From a checkpoint of a small mixture-of-experts model trained on Wikipedia: 11 layers, 16 experts in each of 10 layers.
Below are experts of layer 6 (counted from 0) of a mixture-of-experts language model. Rows are named router (the router's row for the expert), up (a neuron's input weights, with its number), down (a neuron's output weights, with its number) and show model dimensions 0-31. Each number is 128 + 24 x the weight over its row's rms, rounded and kept within 0 to 255.
Before each expert's rows: a language model's description of what the expert responds to. This comes from a sample of Wikipedia text that the model never trained on.

# expert 8
Description: Proper name pieces. First pieces of personal names and surnames, such as Hann in Hannity, Bl, Je, Mer in Merkel, plus full names James, Tom.
router [138 111 134 119  93 103  97 126 141 111 128 111 113  86 144  96 148 124 177 133 171 184 127 118 142 151 124 159 100 134 104 149]
up0 [151 134 154 125 106 111 117 120  97 171 154 118 123 138 143 120 111 124 123 112 148 129 140  89 161 131 126 101 135 113  54 129]
down0 [128 153 161 169 120  83 129 136 131 169 129  87 162 112 113 127 148 124 118 115 109 108  79 127 155 115 120 117 112 125  81 134]
up1 [135 129 173 133 136 144 102 143 131 108 140 158 120  91 191 100 185 137 100 101 108 156 106 111 101 113 123 140 116 145 188 129]
down1 [153 148 145 125 111 101 124 152 129 151 169 120 115  98 143 121 152 169 137  84 139 122  97 136 112 126 175 124 148  95 139  98]
up2 [103 142 134 139  56 129 129 144  97 120  80 141 122 156 121  97 112 115 141 139 168 164 136 104 154 133 134 102 114  91  91 132]
down2 [128 179 124 154 130 129  97 134 146 142 118 171 143  89 172 171 159  92  76 110 113 175 143 101 148 113 133 113 135 150 141 129]
up3 [157 172 123  55 107 139 130 124 144  92 139 151 129 118 163 119 169 144 146 156 136 137 120 147 144 133 135 172 108 190 103 137]
down3 [157 154  93 138 128 125 123 123  99 153 111 142 105 187 108  97 124 118 136 109 155 132 156 143 101 125 117 136 116 143 132 151]
up4 [122 135 128 138  90 128 123 131 128 158 163 137 121 103 118 137 111 122 119  92 181 163 115 118 154 140 109 170 139 144 127 143]
down4 [140 147 104 115 124 111 146 132 150 126  94  45 133 134  96 106 172 108 132  90 156 137 167 161 139 129 151 165 153 172 112 147]
up5 [158 125 123 116 159 126  99 128 134 102 107 122 101 115 132 133 171 135 168 181 106 135 159 140 143  97 158 175 103 136 129 150]
down5 [163 132 106 124 144 101 145 133 153 143 149 152 136 106 157 154 127 119 119 161 104 128 119 134 117 181 131 150 166  95 118 107]
up6 [121 125  62 111 157 141 126  98  92 135  83 127 145  89 124 149 148 153 152 120 180 168 121 119 155 137  83 128 108 122 110 134]
down6 [126 144 126 106 157 160 122 133 120 144 148 137 143 149 129 148 134  63  64 153 128 138 139 130 119 113 134 136 167 116 155 163]
up7 [123 140  96 112 115  89  98 103 120 121 139  73 142  86 113 123 118 136 130 113 134 137 190 110 146 139  81  80 117 121  91 134]
down7 [131 159 121 123  85 107 102 136 127  97 159 127  92 121 121 175 102 119 144 151 130 126 179 118 128 142 122 143 127  84 130 126]
up8 [162 120 166 131 128  71 100 150  96 135 100 148 128 157 162 106 109 118 162 131 110 139 117  74 120 161 129  79 116 153 145 117]
down8 [ 59 107 128 136 135 131  92 149  87 128 118 112 139 120  96 135 143 114 113 173 165 105 147 129 141  95 147 149 142 164 151 115]
up9 [ 97 130  82 111 126 135 127 140 129 155 109 103 113 101 156 118 101 104 149  89 127 144 113 132 156 177 141 119 156  64 132 126]
down9 [ 94 124 159 137 147 120 116 118 130 138 146 117 111 142  97 157 131 167 140  77 153 102 115 133 160 146 164  91 116 141 130 177]
up10 [152 140  77 133 131 117 121 143 160 133 171 178 108 133 166 120 197 121 163 135 108  91 134 111 153 108 152 160 123 149 136 130]
down10 [150 146 113 168 126  83 129 146 136 173 140 106 128 125 139 159 113 126 174 132 120 102  87 155 115 134 152 140 132 129 126 113]
up11 [158  97 138 123 163 168 130 134  60 134 107 116 115 125 127 159  96  97 142 104 133 110 139  79 146 102  88 145  89 139  81 119]
down11 [143 145 122 151  97 102 132 142 105  97  87 132 156 119 150 115 158 155 122 138 138 143 160  89 110 143  98 126 107 152  96  98]
up12 [115 116 158 144  69 131 155 100 108 127 167  93 100 168  77 134 161 160 139 104 134 141 108 118 108 100 178 157 130 157 113 159]
down12 [151 200 121 134  83 167 133 131 125 123 125 135  71 111 111 122 179 131 159 101 109 121 141 123 165  62 158 186 132 135 116 127]
up13 [145 144 136 143 159 118 118 118 165 181 133 137 110 123 117 111 123 111 146  89 130 143 137 148 115 118 114 152  80  96 155 100]
down13 [106 136 149 117 123  94 142 170 134 151  80 129 124 136 158 169  92 139 130  87 140 113 113 180 148 132 119 119 119 111 139 149]
up14 [137 108 136 151  91 143 104 122 105 117 112 131 125 111 150 151 138 145 134 139 136 142 115  48 103 135 129  98 111  99  82 103]
down14 [142 121 128 143 111 111  46 139 135 119 159 125 136 131 131 116 165 132 119 176 141 135 113 125 133 156 106  96 132  91 119 139]
up15 [162 104 122 124 100  85 113 156 126 124 160 142 151 117 114  98 107 142 116 135 134 120 159 123 143 118 160 104 107 119 102  98]
down15 [ 85 137 116 143 119  92 135  95 115 134 144 102 145 126 109  92 103 133 169 112 122 108 140  95  68 113 114 116  96 104  71 115]
up16 [150  80 128 155 105 183 112  94 129 125 114 109 148 109 127 119 112 147 135 145 115 165 122  76 128 123 116 145 119 132 145 145]
down16 [131 133 156 124 145 121 119  67 166 124 126  76  81 140 129 123 139 103 100 137 117 105 149 110 153 162 136 143 120 141 116 151]
up17 [105 138  95 137 143 169 127 115 126  84 105 112 138 160  97 101 116 112 199 105 169 119 129  83 128 133 103 100 130 147 144 135]
down17 [ 94 112 158  92 164 125 124 113 144  89 125 132 118 134 130 123 164 122 133 126 157 103 160 100 111 123 120 104 131  98 134  97]
up18 [108 145 102  84 132  81  86 136  85 120 152 172 156 155 148  99 110 154 131 127 118 174 112 142 135 148  95  94 179 116 129 125]
down18 [154  84  93 181 135 145 116 125 144 151 147  96  97 104 117 151 118 142 126 110  90 121 113 129 104 150 107 120 118 152 172 132]
up19 [118 143 109  87 117 152 113 148 153  91  99 134 167 153 148 147 111 142 128 138 172 161 160 163 174 140  98 160 127 103 145 138]
down19 [152 118 129 113 131  96 147 163 112 149 143 144 102 118 127 153 147 152  85 128  78 105  89 117 151 122  94  94  87 127 143  90]
up20 [ 98 105 100 127 103 145 108 112 163 104 127  83 135 141 151 171  70  88 104 107 100 159 117 116 152 127 120 168 115 117 109 146]
down20 [136 103 122 148 107 113  65 174 185 163 154  89 136 155 117 151  73 128  98 146 149 145 126 120 145 148 165 153 129 138 145 153]
up21 [119 165 124 105 155 144 155 100 130 122 132  55 142 105 162 141 134 117 152 139  97 150 116 132 144 143 174 153 116 181 135  88]
down21 [147 131  91 153 129 142 156 108 116 145 118 127 103 110  94 154 106  78 153  86 130 111 144 150 129 143 174 112 130 140 103 103]
up22 [137 134 123 101 145 125 161 115 118 123 128 119 144 151 121 103 149 109 148 112 100 124  91 130 104 146 116 134 131 114 127 125]
down22 [119 139  67 138  83 136 171  93 142 124 130 139 123 135 128 124 123 164 144 111 120  97 133 123 112 133 119 119 139  98 135 124]
up23 [148 106  91 117  98 152  68 121 124 128 117 110 155 112 174 135 143 108 168 111  89 162 142 126 173 112 150  99 123 129 111 137]
down23 [100 160 110 100 109 137 119 114 121 103 159 149 132  70 165 180 174 145  80 109 116 145 116 137 144 126 136 144 137 119 132 106]
up24 [162 136 124 137 119 128 118 141 139 176  74 125  95 173  98 167 126 142 162 131  98 117 147 138  76 158  99  98 139 127 108 111]
down24 [110 163 117 129 110 149 126 151 122 144 133 132 121  94 123 101 117 162 153 178 130 125 136 157 120 145  97 122 108 171 122 127]
up25 [147 158  94 124 143 129 118  97 138 113 140 109 115 150 146  87 161  80 157 126 119 124 146 115 144 130 127 137 122 173 102 136]
down25 [146 146 104 129 151  97 159 144 101 139 123 111 138 144  86 155 153  97 146 117 110 152 132 157  84 174 143 120  89 169 135 121]
up26 [114 134 146 142  76 132 133 133 160 150 114 164 105 113 110 117 100 103 139 124 141 102 118 146 147 166 108 137 122 138  92 126]
down26 [155 103 132 123 128 151 142 164 123 139 142  79 136 171 162 174 139 146 178 150  98 168 136  60  88 117 122 135  96 159 115 111]
up27 [170 115 115  81 165  84 114 138 113  99 141  97 122 123 160 102 136 170 107 143 112 169 171 150 112 182 140 105 148 143 106 141]
down27 [113 128  99 120 137 114 113 152 124 157 136 141 153 139 144 145 121  45 117 120 123 180  76  96 136 150 143 147 132 164 126 101]
up28 [170 113 118 185 147 135 151 140 112  88 129  99 130  91 111 109 119 136 187 119 186 172 153 100 129 107 157 152  99 160 158 142]
down28 [113 127  96 135 154 132 141 111 131 146 141 154 152 115 138 111 118 134 112 133 135  66 104 142 151 104 127  90 122 111 100 157]
up29 [146  95 139 150  95 179 130  92 132 111 104 136 153 164 154 110 130 115 152 117 114 148  98 117 101 128 139 109 141 157 127  86]
down29 [136 137 154 137 154 131  95 132 136 129 144 101 120 131 133  71  74 119 133 140 132  82 107 146 126 111 133 128 150 141  97 166]
up30 [130 143 151  89 131 106 169 113 166 132 145 112 121 168 121 124  89 121 140 185 161 135 118 112 117 173 142 109 105 108 103 122]
down30 [ 95 127 135  84 149 138 134  94 117 133  97 154 107 111  93 142 132 118 128 193 120  98 132  90 117 139 171  80 169 158 131 140]
up31 [173 144 107 123 130 158 139 111 137 136 127 115 131 131 136 115 113 168 125 136 105 161 121 124 155 168 135 196 125 155 153  99]
down31 [121 110 147 113 132 135 108 145 174  91  86 128 152 168 139 151 167 118 157 128 109 116 108 147  97 177 143 153 122 164 152  96]
up32 [140 124 142 103 101 127 122 135 120 121 121 116 106 110 110 132 172 120 165 133 120  83 120 115 107 164 143 110 124  89 122 188]
down32 [127 135 145  90 130 107 123  84  78 164 154 162 149  99 153 124 124 153 126 124 152 148 131 114 196 129 147 143 159 119 158 138]
up33 [145 146 113  87 176 109 140 151 140 152 133 129  59 125 140 152 160 106 117 144  95 113 117 156 165  95 161 152 109 157 146  92]
down33 [157 140 154 155 149 105 145 124 162 101 174 169  82 124 158 122 120 130  81  98  95 102 117 137 136 121 114 138 134 131 136 169]
up34 [166 177 152 117 135 155 109 126 109 148 114 148  88 139 131 114  97 127 192 140 126 155  97  97 106 149  85 141 125 125 160 132]
down34 [102 147 146  90 150 159 144 132 148 176 100 108 120 105 125 134 134 119 125 131 156 108 149  89 110 115 117 147 135 109 157 136]
up35 [ 91 110 151 127 104 145 132 195 104 154 123 185 171 111 123  91 134 105 146 132 166 176 107 147 131 168 136 134  86 137 111 104]
down35 [109 136 150 141 145 181 129 101 130 171 105 123 128 158 131 151 120 101 109 165 137 134 159 112 129 139 143 145 146 108 136 101]
up36 [119 101 115 114  95 111 163 131 122 153 119 110 178 132 124 161 149 101  95 112 132 100 161 111 125 107 111  83 137 124 132 136]
down36 [144 150 157 115 105 138 116 123  93 110 142  95 121 137 159 137  91 127 130 103 130 178 115 113 146 117  84 132 119  81  86 135]
up37 [180 122 115 135 142 135 114 128  76 147 190 113  84 163 150  73 119 150 153 132  93 122 166 141 171  96 161 144 130 129 132 122]
down37 [162 117 159  86 116 130 122 130 112 184 133 113 107 178 128 124 136 118 170 128 150 107  93 144 144 145 138 102 142 146 141 138]
up38 [121 109 122 137 135 170 165 133 148 124 125 157 138 141 159 121 133 129 174 119 130 124 120 111 134 134 119 117  85 167 112 163]
down38 [138 156 117 123  92 143  99 146 107 126 118 128 123 137 114 130 109 144 152 176 169  97 138 151 136 109 111 131 138 145  98 144]
up39 [148 179 151 146  85 121 146 111 118 117 112 172 121 140 112 152 101 141 127 115 115 120  93 110 104 156 149 114 151 124 145 118]
down39 [127 106  85 143  98 147 135 142 120 105 130 151 110 132  91  72 102 136 126 106 127 127 125 107 146  72  97 147 135 156  93 159]
up40 [178 145 119 112 133 139 112  87 151 123 165 152 113 116 153 166 164 186 160 138 113 161 136 140 142  99 100 165  75 178 107 125]
down40 [132 142 116 139 140 143 133  90 149 126 103 160 138 128 118 112 158 119 137 143 166 116 119 129 139 138  64 110 125 146 174 131]
up41 [ 97 164 137 113  98 162 119  93 134 133 140  81 160 150 127  76 128 127 112  94 141 127 168 145 124 103 116 115 119 108 123 165]
down41 [147 131 135 164 159 136 165 107 159 137  93 162 110 116 125 136  73 113 105 167 130  98 107 121 114 128 116  88 114 139 114 137]
up42 [111 140 133  77  99 130 104 146 156 153 107 108 129  87 156 113 119 101 153 127 149 132 118 119  99 124  87 139 149 141 108 145]
down42 [114 117 112 129 125 144 165 118 156 110 177 133 121 107 171  94 103 153 111 143 123 120 103 112 153 161 148 195 106 116 106 106]
up43 [158 126 125 133 161 143 118 102 127  91 128 118 152 101 112 156 119 101 118 119 119 137  63 149 118 142 109 102 112 154 106 108]
down43 [149 115 197 156 136 103 145 144  89 128 148 132 128 142 140 130 151 108 146 101 123 131  82 155 124 136 183  90 137 105 168 136]
up44 [ 84 125 128 140  93 113 118  93 101 173 111 119 143 103 128 145 193 112 136 102 126 127 142 125 136 174 103 174 170 124 109 128]
down44 [ 99 150 139 136 144 139 105 132 151 198 141 118 157 122 129 134 157 161 135 107 126  93 155 100 128 146 175 127  98  92 123 162]
up45 [131 139 140 116 126 130 168 148 142  98 162 122 130 139 184  93 139 127 171 124 115 143 137 100 121 106 125 133 118 126 121 174]
down45 [102 118  88 182 136 167 146 130 177 118 156 107 113 140 153  77 144 128 109 153 119 136 160  72 150 100 117 139 131 129 145 161]
up46 [134 141 140 110 139 130  99 124 125 130 134 104 130 123 167 191 130 123 105 119 123 159 146 154 152 123 129 131  79 143 119 128]
down46 [125 118 163 105 180 102 152 110 123 164  87 126 135 137 106 147 100 101 104 142 137 111 131 155 132 129 137 130 118  93  98  92]
up47 [130 146  51 133 119 107 132 120 129 175 108 106  93 140  92 127 130 140 149 120 173 154 145 134 138 138 115 114  69 156 144 126]
down47 [152 132 103 131 142 128 121 130 148 173 115 163  98 133 149 125 130 143 117 112 149 171 196 138  94 138  91 135  88 125 151  95]
up48 [124  87 119 120  88  99 153  82 167 120 145 128 129 122 156 121 129 124 127 123 150 152 129 108 110  86 130 115 160  90 135 100]
down48 [126 154 119  85 123 141 103  72 139  85 124 179 124 121 106  83 143 124 114 140 141 115  86 115  98 106 124 154 133 178  95  94]
up49 [138 134 119 124 127 151 126  67 124 142 123 104 153 124 147 114  91 165 153 148 149 155 127 120 157 195 129 120 110 107 112  96]
down49 [177 102 119  62 141 114 134 164 134 107 126 123 120 142 112 133 135 118  74 113 163  79 145 137 144 123 164 140 136 136 112 162]
up50 [148  87 128 153 110 198 107  99 103 141 143  75 118 107 181 131  96 150 112 150 148 141 107 149 145 108 114 142 103  83 113 117]
down50 [143 105 152 121 110 119 140 141 140 114 112 135 134  97 117 159 127  94 139  92 115 160 109 167 110  99 144 133 137 148 129 126]
up51 [106 116 134 108 131 142 153 113 157 155 156 136 138 147 119 145 126 110 178 133 183 155 119 106 111 139 109 110 119 113 164  70]
down51 [119  65 125 151 127 106 105 108 155 122 105 167 123 145  98 150  87 101 102 142  82  85 135  97 155 116 133 101 133 150 113 155]
up52 [160 163  71 129 115 128 108 137 128 139 128 128 106 131 135 125 121  86 102  91 178 167 118  93  91 156 130 164 125 142 163 118]
down52 [126 146 125 165 114 142 121 121 139 109 103 135 154 120 165 121 112 116 108 118 140 112 116 143 110 140 128 147 183 134 146 115]
up53 [140 101 114 140 150 153  64 113 143 120 108 114 100 128 113 123 175 153 155 116 204 159 178 141 150 149 150  92 104 133 145 146]
down53 [141 104 190 129 135 119 152 151 163 139 111 120  96 145 108 117  79 126 107 137 160 119 125 134 133 147 149  82 140 110 107 179]
up54 [115 148 168  86 149  89  88 136 106 145 113 117 151 118 173 158 164 128 126 159 147 138 148 174 158 147 114 162 102 150 122 104]
down54 [126 144 146 111 145 151 164 147  87  98 172 135  95 102  85  85 105 138 133 145 120 127 138 124 132 133 112 140 125 139  74 125]
up55 [120  97 116  89 124 142 148 129  96 114  94 124 127 131  94 134 122 202 141 151 120 115  92 120 122 111 100 119  88 142 149 131]
down55 [171 135 176  93  96 114 134 170 151 119 127 118 140  98 143 125 119 157 160 111 139 117 137 146  93 166 134 125  86 105 152 111]
up56 [108 115 136 144 121 125 167  96 112 116  72 158 165 123 112 143 106 162 130 142 154 223 141 126 112 142  79 146 144  96 152 128]
down56 [ 73 131 128 171  97 119 149 128 127 122 150 133 142 136 161 124 149 130 130 122  97 139 145 139 112  77 162 169 116 121 146 117]
up57 [ 96 150 134  98 150 149  99 118 151  88  87 124  96 144 150 141  99  87 172  86 157 161 150 116 108 103 129 112 147 124 126 113]
down57 [ 81 161 168 116 118 136 126 142  88 110 139 135 139 147 136 119 130 128 134 153 120 158 150 115 172 127 134 111 141 103 134 138]
up58 [ 98 166 103  99  85 110 121 104 137 116 135 145 140 106 104 126 174 120 117  93 179 191  88 114 116 122  93 109 133 109 102 144]
down58 [130  55 131 135 140 124 134 128 142 113 117 140 124 164 149 119  99 116 114 123 112 126 162 111 167 133 136 157 108 157 146 119]
up59 [140 136 139 112 165 114  95  99 147 130 161 128 124 132 169 132 124 153 121 122 143 146 138 128 154 133 108 174 110 174 130 111]
down59 [156  74 155 143 104 103 148 141 122 222 110 151 102 100 131 161  96 132  98 160 124 150 107 130 109 143  97  98 118  69 112 138]
up60 [174 136 154 112 120 104 109 116 117 158 141 128 133 126 151  98 132  99 132 151 141 158 158 115 131 126 165 129 165 126 102 185]
down60 [134  76 136  96 100 134 127 141 139 141 157 142 163 143 146 124 151 124 188 177 139  94  96 111  90 129 161 120 127 140  93 146]
up61 [127  72 133 110 111  86 136 120  99 125 115  67 137 111 127 170 160 133 135 125 123 128 146 128 132 137  91 135 108 145  97 149]
down61 [134 160 119 152 192  83 164 125  83 139 153 113 102 147 134 160  97 123  77 160 105 119 102 102 139 100 129 143 132 141  99 103]
up62 [164 104 152  90 175 131 128 132 140 117 144 138 141  96 177 155 196 155 144 148 101 123 130 139 133 120 131 161  93 137 186 139]
down62 [ 86 136 115 143 103 112 113 175 133 126 125 124 158 123 147  77 150 149 135 102 149 112 110 126 113 176 140  92 101 101 170 133]
up63 [ 86 142 152  95 119 103 128 121 134 131 117  93 138 103 157 165 118 121 102  92 123 117 133 127 131 148 123 118 139 105  89 139]
down63 [144 158 129 138 146 141  94 124 159  82 133 144 108 133 130  60 148 118  98 129 134 144 146 142 150 147 125 129 124 105 160 113]
up64 [137 139 104 145 128 111  77 136 154 161 139 128 123  92 135 190 129 131 126 134 123  81 151 156 185 107 110 149 126 112 186 169]
down64 [160 106 118  85 140 206  96 119 125 147 137 158 108 110 124 149 110 111 167 121 191 100 151 113 131 120 140 114 132 101 156 118]
up65 [153 120 147 106 183  91  75 177  97  97 166 112  99 133 168 181 168 122 125 169  92 130 158 157 164  95 143 149 114 135 140 126]
down65 [150 138 126 131 150  90 102 126  96 173  88 145 124 103 137 161  96 150 171 131  89  90 169 131 119 124 154 128 124 163 155 128]
up66 [152 123 142 152 133 134  89  73  87 127  88 109 160 107 121 149 110 126 129 121 115 166 159 129 111 133 140 147 113 126 158 150]
down66 [159  85  92 140 127 140 138 106 145 114 142 115  92 128 161 129 113 126 143 133 187 116 115 107 100  87 108 108 124 137 126 105]
up67 [158 159 129 114 150  78 100 112 155 102 146  74 125 160 152 177 166 156 119 118 114 174 138 133 143 146 135 108  97 175 146 150]
down67 [138 153 133 149  90 106 170 106 147 160 124 102  93 120 153 115 123 135 134 136 135 137 173 137 176 118 151 129 127 134 149 113]
up68 [149  98 144 124  96 134 122 106 124 122 133 113 131 114  94 108  99 196 146 133 160 174 151  66 144 134 142 113 150  92 145 104]
down68 [151 120 153 129 137 107 104  89  86 115  89 127 107 127  75 155 124 158 135 148 140 138 168 163 145 125 127 158 153 125 117 119]
up69 [139 132 124  92 132  80  74 176 161 107 125 131 113 105 181 164 163 157 137 135 112 149 104 133 136 122 104 160  85 174 138 137]
down69 [156  97 100 104 178 132 128 126 123 149 170 140 161 108 114 115  99 121 128 169 126 136 153 163 135 144 115 151  86 140 110 174]
up70 [114 151 101 103 150 126 122  93 143 156  98  63 116 103 125 122 117 127 104 154 106 137 131 140 125 124 110 125 116  86  94 137]
down70 [149 116 164 119 121 103  97 127 112 134  96 133 117  78 139 158 101 125 108 118 126 119 117 144 110 180  99 149  85 100 125 118]
up71 [ 81 147 131  62  91 109  78 155 126 132 130 110 124 101 129 124 153 151 149 145 173  81 116 127  93 102 118 149 109 116  59 163]
down71 [125 146 121 137 131 142  89 144 199 118 131 125 142 118  97 146 138 145 110 146 120 121 127  58 112 127 122 113 124 133 109 131]
up72 [141 112 135 157  96 136 111 155 159  94 104 115 135 141 142 115 115 103 121 104 159 146 166 160 126 134 117 131 150 169  72 123]
down72 [150 102 110 134 143 114 136 112 151 110 131 152  96 120 102 107 109 129 134  84 161 105 138 176 100 158 156 100  84 151 139 172]
up73 [149 126 142 130 117 134 167 151 117 137  93 123  84 123 116 143 101 145 162 134 165 151 140 107 134 155 169 133 137  85 149 117]
down73 [103 133 108 161 147 113  75 150 154 147 107 113 148 131 125 124 168 136 137 163 137 126 152 149 101  98 148 115 108 177  96 131]
up74 [113 108  64 145  67 128 139 138 120 161  95 145 135 133 126 134 126 130 122  56 130 164 102 151 131 122 113 101 117 158 121 100]
down74 [161 108 137 140 138 155 157 131 125 123 157 148 119 103 165 101 112 116 197 148 123 124  96 118 107 140 146 141 125  93 104 103]
up75 [111 111  74  87  76 125 112 131 134 135 111 192 142 168 116 162 126  94 155 109 128 114 136 105  94 162 126 132 158 153 143 107]
down75 [102 137  88 139 156  95 162  88 143 141 133 143 134 110 123 141 132 121 111 140 140 140 137 102 139 194 155 139  95 150  76 133]
up76 [154 122 120 146 109 125 121 128 139 161 112 118 135 139 143 166 174 132 170  98 133 135 133 120  82 173 117 115  99 115 117 149]
down76 [110 140 107 135 126 143 152 158  62 135 148 117 136 152 126 134  99 124 114 114 132 126 144 168 149 167 136 107 101 147 172 166]
up77 [144 115 129 114 184 110 121 125 130 129 152 109  83  76 170 117 110 105 103 142  90 164 128 176 165  99 123 152 129 162 128 134]
down77 [152 107 134 123 102 168 130 117 141 130 136 118 147 127 172  97 117 112 124  93 167 139 135 146 124  86 122 126 109 113 116 106]
up78 [145 124 127 137  91  93 117 143 110 119 112 102 139 130 147 117 131 136 157 137 165 145 114 125 138 124 103 138 160 111 116 141]
down78 [114 139 132  85 138  91 114 102 121 119 103  99  85  96 103 150  98 115 168 125 110 117 111  89 128 107 152  66 137 125  92 107]
up79 [122 107 115 120 126 132 108 113 162 166 153 131 108 113 105 160  99 143 163 116 124 134 151 151 121 107 125 147 102 139  96 127]
down79 [137 116 130 162 158  86  86 114 128  88 109 140 114 151 115 102 117 110 151 121 124 138  97  90 162 114  96 103 136 111 166 143]
up80 [132  98 119  83 142 131 101 133 156 126 117  94  68 118 134 104 151 133 144  91 154 126 123 132 131 131 117 115 104 142 144 143]
down80 [ 94 179 141 124 154 113 117 110 137 125 123 143 145 120 119 125 148 139 108 134 127 154 144 115 111 178  91 142 119 118 120 168]
up81 [197 146 139 105 147 118 124 118 111 111 114 143 118  99 138 125 131 188 129 136 141 112 149 103 128 133 134 161  91 142 142 151]
down81 [ 92 100 103 149 124 117 131 145 111 159  89 115 108 100 138 123 131 143 127 146  97  86 112 116 112 118 118 113 109 140 171 116]
up82 [ 71 127  95 102 140 144 159 145 118 136  74  83 129 122 110 118 106 136 141 126 115 147 113 165 156 128 153 114  87 146  62 133]
down82 [ 64 106 136 150 137 119 115 115 114 121 122 140 118 109 120 155  97 128 147 150 149 116  96 174 108 103 108 127 160 107 147 118]
up83 [ 95 167 141 136 130 118 170 116 131 106 103 136 175 132 116 107 132 154 137 127 175 194 105 129 110  88 153 112 167 103 119 141]
down83 [115 101 173 100 131 103 142 153 102 135 173 110 130 164 145 153 121 135 152 183 104 135 133 121 103 147 161 130  93 121 121 113]
up84 [143 104 130 110 132 113 148 123  99 145  97 104 120  55 156 108 172 127 107 146 151 138 112 154 117  80 180 144 132 142 111  80]
down84 [129 104 112 114 100  70 122 111  57 156 119 142 149 131  97 106 119 141  89 153  75 108 162 106 103 120 157 104 117 128  75  60]
up85 [154 113  91 129  71 112 112 112 191 155 129 125 135 112 147 120 132 155  88 109 117 167 109 134 155 161 106 144 130 143 122 167]
down85 [103  80 137 168 163 107 134 114 156 146  87 141 144 134 155 117 101 119 134 125 141 118 175 117 141 144 124  98 135 111 113 106]
up86 [145 143 138 144 101 101 119 158 140 137 115 123 102 146 118  94 108 134 170 148 156 133 125 118 109 125 105 144 139 143  57 138]
down86 [ 85  97 123 110 149 130 133 123 119 116 143 170 100 138 122 139  98  94 135 100 118 142 136 106 143 129 122 134 164 161 143 129]
up87 [136 140 134 120 122  90  91 136 124 131 128 101 134 121 174 114 163 148 110 122 136 128 133 154  81 166 142 119 128 100  82 102]
down87 [ 92 135 156  87 109 128 135 134 140 133 158 127 109  98 162 148 116 177 124 109 147 105 120 105 139 123 124 110 117 120 137  96]
up88 [115 122 109 123 128 100 129 167 159 123 131  86 144 137 142 180 167 122 126 115  95 171 109 151 166 117 135 161 111 169 160  97]
down88 [192  92 140  99 126 136 143 128 121 104 141 136 120 177  93 123 113 107  79  87 112 133 109 118 155 165 150 159 118 129 156 116]
up89 [123 107 134 155 103 120  99 129 119 112 125  73 133 137 121 130 137 126 119 144 135 117 133 144 146 147 102 145 175 118 111 131]
down89 [149 133 142  91 143 145 152 101 121 115 110 116 156 127  81 139 119 120 177 164 104 105 111 144 125 122 139 140 119 194 116 122]
up90 [118 135 166 128  94  95 164 156 139 157 143 160 124 141  98 117  92 119 162 118 141 161 120  97 113 140 186 141 135 106 173 124]
down90 [104 142 115 125 115 121 140 131 161 125  93 193 166 149 132 103 106 126 133 101 145 102 122 123  57 137 156 101 102 116 141 119]
up91 [158 124 144  88 168 118 115 150  96 112 157 140 133 139  97 167 145 131 142 129 147 140 134 128 109 117 121 102  80 137 105 129]
down91 [173 158  91 151 124 126 105 111 175 173 125 164  74 167 121  94  92 108 114 130 131 140 139 132 147  91 167 130 123 142 127 139]
up92 [139 128 121 125 129 137 159 165  97  74 131  95 101 129 124 115 134 118 117 152 102 156 134 121 135  98  84 117 117 133 114 119]
down92 [ 88 105 105 159 122 174 173 138 109 151 151  95 145 122 148  96  74 134 118  73 126  81 129  94 181 164  84 147 129 132 103 115]
up93 [147  79 128 141 124 157 134 109 115 136  99  89 116 149 150 137 122 129 154 156 173 121 106 138 141 118 123 158 171 159  88 127]
down93 [117 167 132 116 155 160 162 108 141 129 121 111 129 152  84 113 153 158 134  99 121 148 137  84 111 115  90 159  92 122  97 112]
up94 [131 131 121  99 145 137 138 127 148  97 141 142 108 145 131 109 130 134 103 142 128 168  94 125 175 120 118 176  74 150 126 160]
down94 [128 103 126 129 157 123  95 140 134 146 116 138 138 165 101 111  94 116  67 140 141 108 141 144 145 164 106 144 129  98 143 115]
up95 [133 121 143 134 168  89 164 112 113 131  90  93 147 131 130 106 124 133 139 127 150 116 109 105 132 108 139 140 120 128 147 131]
down95 [123 130 141 183 137 108 109 130 100 117 110  75 148  89 164 142 123 152 129 150 145  96 124 112  96 130 106 147 104 124 129 163]
up96 [187 163 114  63 123 108 104 116 111 120 138 147 123 130 127 126 152 126 143 153  83 102 139 129 148 162 129 160  90 165 130 111]
down96 [102 130  85 108 119 144 120 134  86  90 122 125 132 127 152 161 139 139 148 107 108  86 154 138  83 123 114 115 143 158 133  69]
up97 [133 160 105 121 127 131 100 114 135 141 152 106 126 145  80 140 117 125 148  91 123 145 110 137  95  79 132 128 170 117 146 156]
down97 [120 108 156 136 131 166 145 145 160 148 158 130 126  87  88 128 106 113 152 137 128 126 127 110 150 125  99  94 164 120 131 140]
up98 [129 150 129 123 114 118 150 148 123 141 126 122 132 133 115 120 117 120 125 140 124  97 132 134 149 167 141 125 132 110 139 142]
down98 [ 88 129 148 133 136  97 113 153 134 130 140 160 145 127 164 139 151 141 136 122 116 119 145 116 157 140 107 165 126 152 143 123]
up99 [122 156 104 114 116 147  86 184 131 143 135 120 122  93 132  79 159 159 107 139 103 163 138 126 127 155  94 140 102 166 115 120]
down99 [150 124 161 158 114 100 130 123 128 142 139  89 146 112 117 142 162 115 147 121 141 116 144 121 105 122 145 129 149 125 128 125]
up100 [150 132 153 108 133 132 154  89 151 153 117 115 120 156 151 131 102 137 163 122 177 148 149  97 111  81 115  96 160 110 102 131]
down100 [169 164  92 147 152 137 120 133 117 156 110 119 157  80 131 113 155 112 148 124 149  92 137 140 137 138 131 122 145 115 178  96]
up101 [129 142 146  65 175 129 118 152 115  89 128 120 102  96 175 126 143 144 116  92 127 158 105 162 130 131 133 123 116 146  94 126]
down101 [110 142 132 120 164 131  85 162 144 128 123 175 178 128 134  93 130 130 136  53 121 167 148 113 137 103 129  99 133 155 123 113]